From a checkpoint of a small mixture-of-experts model trained on Wikipedia: 603M tokens.
Below are experts of layer 2 (counted from 0) of a mixture-of-experts language model. Rows are named router (the router's row for the expert), gate (a neuron's input weights, with its number), up (a neuron's input weights, with its number) and show model dimensions 0-95. Each number is 128 + 24 x the weight over its row's rms, rounded and kept within 0 to 255.
After each expert's rows: "gets" lists some tokens that make up at least twice as much of what it gets as of all text. This comes from a sample of Wikipedia text that the model never trained on. Tokens count by the router's weight.

# expert 6
router [157 120 103 114 121 135 155 125 147 107 116 154 102  85  98 112 153 166 122 148 127 152 148 113 145  92 150 163 144 154 103 171 129 147 108 110 133 105 131 103 147 113 118 147 129 104 145 105  92 121 117 124 132 154 133 151 113 103 110 110 144 127  90  84 119 129  79 101  51 149 123 121 123  84 111 138 123 152 144 120 149 157  79 127 125 137  93 142  85 120 149  78 138  98 106 132]
gate46 [155  75 141 120 130 109 137 123 144 102 144 153 110 107 130  96 125 168 134 153 156 165 160  82 130 130 152 130 117 132 120 148 104  95 101 135  81 152 136 138  94 140 107 122 122 147 123 121  93 139 132 134 148 128 118  94 145  97 106 112 105 109 109 143 111 146  82  95  84 143 155 124  95 108 120  80 125 140 149 161 105 128  80 163 134  93 154 155 154 157 140 147 123 174  92 132]
up46 [ 83 168 121 138 120 163 116 131 152 147 111  88 144 155 132 159 135  62 148  91 127 114 108 181  98 103  99 121 115  96 127 116 146 136 128 143 182 130 159 142 145 119 141 151 148 101 125 146 151 123 137 121 119 141 150 132 139 170 160 135 123  93 156 127 154 135 134 141 169 115 102 134 167 144 164 134 120 138 129 109 157 114 179 104 153 151 102 111 114 126 109 115 128  69 148 112]
gets: " | ", " ", "–", "| ", "-", ", "

# expert 3
router [152 106 119 130 171 155 132 115 127 100 149 183 111 159 171 143 123 114 137 127 103 142 115 124 107 119 137 118 104 210 157  69 103  77 106 147 137  75 106 149 130 125  97 146 151 129 123 102 134 147 103 128 136 110 152 146 126 143  75 124 130 133  87 153 130 157 126 133  98 133 100 116 136 142 121 116 105 104 143 120 155 139 111 150  87 127 105 131 100 140 111 114 146 112  91 116]
gate42 [121  90 141 143 206 114 130 125 121 148 145 149  79 147  97 140 161 149 172  98 128 120  88 162 136 135 123 125 130 162 142 107 103 123 159 166 157 141 144 140 123  99 118 155  92 166 149 123 132 117 121 119  94 181 122 127 127 114 121 100 148 106  95 133 143 118 121 104 168 102 144 117 150 108  81 129 115 102 109 118  90 152 122 132 118 124 142 169 160 120 143 114 134  89 160 110]
up42 [100 122 117 117 153 137 112 159 151 120 141 147 103 102 101 111 138 115 125 136 147 116 113 139 147 182 129 123 107 111 125  98 132 177 133 142 165 183 106 106 127  65  97 100 161 158 127 128 130 108 139 122 109 150 111 109 141 152  86 123  80 107 119 125 107 144 138 147 160 142 170 144  83 164 106 152  99 134 131 142 122 151 144 102 170 129 152 176 149 130 163 142 148 111 160 125]
gets: ".", " |", ")", "|", " |  |", ";"

# expert 7
router [180 113  83 161 111 123 144 119 119  85 177 149  97 132 143 132 147 139 157 131 131 119 100 135 137  88 125 158 119 177 178 156 109 102 129 127 143 112 109 146 127 111 146 105  74 134 116 151 133 117 138 134 152 109 106 144  78 104 102 113 134 110 133 120 145 182 140  91  91 128  91 153 136  87 149  95 156 132 161 135 154 125 143 162 144 122 126 144 144 111 125 138 166 102 135 134]
gate31 [ 85 102 169 123 105 101 109 134 115 112 144 135 142 133 128  85 135 130 207 119 130 107 164  83 127 138 129 119 132 142 160 132 132 114 149  71 146 134  78 139 151 116 126 142 139 138 132 171 111 107 137  93 104 109 137 151  98 131 115 131 112 138 112 115 111 128 128 132 125 116 189 146 123 139 112 107  87 167 152 119 138 122  86 153 176 123 168 145  94 123 102 165 115 138 145 120]
up31 [111 110 129 150 120 140 181 125 106 139 171 159 140 127 115  97 105 123 156 113 121 157  79 186 111 133 142  97 118 111 113 119  99 108 119 116 140 102 113 149 113  92 169 139 121 146 146 172 125 136 171 116 168 163 134 162 115  87 131 143 106 128 128 127 109 113 128 126  98  79  94 179 117 148 104 129 150 133 125 128 174  97 103 124 137  90 142  96 104  94 115 148 104 132 127 138]
gets: "\n", "\n\n", "th", "M", "ol", "K"

# expert 2
router [156  96  92 135 118 139 193 129 116  74 141 161 126 138 122 134 153 133 147 142 131 192 140 127 127 101 102 109 108 138 162 133 130 100 109 118 143 162 115  97  91  88 121 154 112 113 125 109 134 135 113 169 120 115 144 143  70 134 133 118 149 142 126 116  95 109 122 128 101 115 141 117 157 123 167 107 138 110 172 151 126  98 109 140 106 120 141  91  81  76 118 117 155 107 138 148]
gate44 [147 131 103 147 136 139 178 165 158  94 148 116  96 160 149 135 130 173 138 153 109 145 132 117 101 115 158 117 124 116 178 139 199 126  92 137 108 156 120 135 121 110 161 120 175 153  98 167 120 135 126 139 142 138 178 159 141 141 124  88 131 134 128 160 126 107 113 136 135 174 103 142 119 146 175 121 119 120 149 132 120 115 122 118 161 167 141 123  88 108 124 123 150  90 152 140]
up44 [115 126 132 119 116 151 101  87 123 143  89 109 157  90  99 129 122 133  93 130 144  93 153 103 152 114 102 120 153 125 148 104 156 112  73  93 127 108 136 103 143 150  95 146 175 112 129 109 106 107 120 134 145 101  96  97 107  97 138 118 109 141  82 135 187 153 113 121 104 124 192 116  99 106 106 133 164 153 150 131 132 127 133 150 159 122  97 133 169 146 118 125 143 110 115  97]
gets: "1", "2", "0", "3", "4", "5"

# expert 5
router [181 142 106 161 154 160 165  88 144  63 132 139 135 136 135 124 117 108 100 145 105 184 117  87  97 112 144 123 118 156 122  92 109 127 127 130 100 147 131 142 135 117 129 112 133 120 169 138  87 147 107 105 156 186 140 118 132 115 124 121 134 118  91 147 123  93 144 110 125 135  93 112 147 106 146 101 100 133 122 112 164 108 146 118 109 151 138 159 125 136 116  92 150 119  82 175]
gate36 [106 160 105 135 155 186 141 100 155 106 108 141 124 132 128 150 129 131 118 177 142 126 126 154 131 158 123 109 161  86 134 151 147 121 149 132 136 147 155 125  96 109  96  84 123 129 136  93 152 139 123 136 167 113 155 142 110  89 115 133 135  95 135 151 126 116 166 138 145 130  90 113 165 108 130 169 140 143 122 141 134 153 146  66 121 201  95 113 122 114 148  77 112 140 137 125]
up36 [109 191 161 138 137 115 105 122 116 105 122 153 114 142 163 111 119 147 133 161 124 154 114 149  98 130 121  89 161  88 129  99 127  75 137 180 106 136 187 134 130 135 114 119 128 149 109 123  98 158 126  97 185 124 141 141 127 114 112 147 126 112 108 139 108 134 115 137 145 134  80 112 114 153 130 127 102 157 119 107 135 169 140  95 127 172 132 131  61 111 122 111 126 140 101 152]
gets: ",", " and", " of", " in", " to", " the"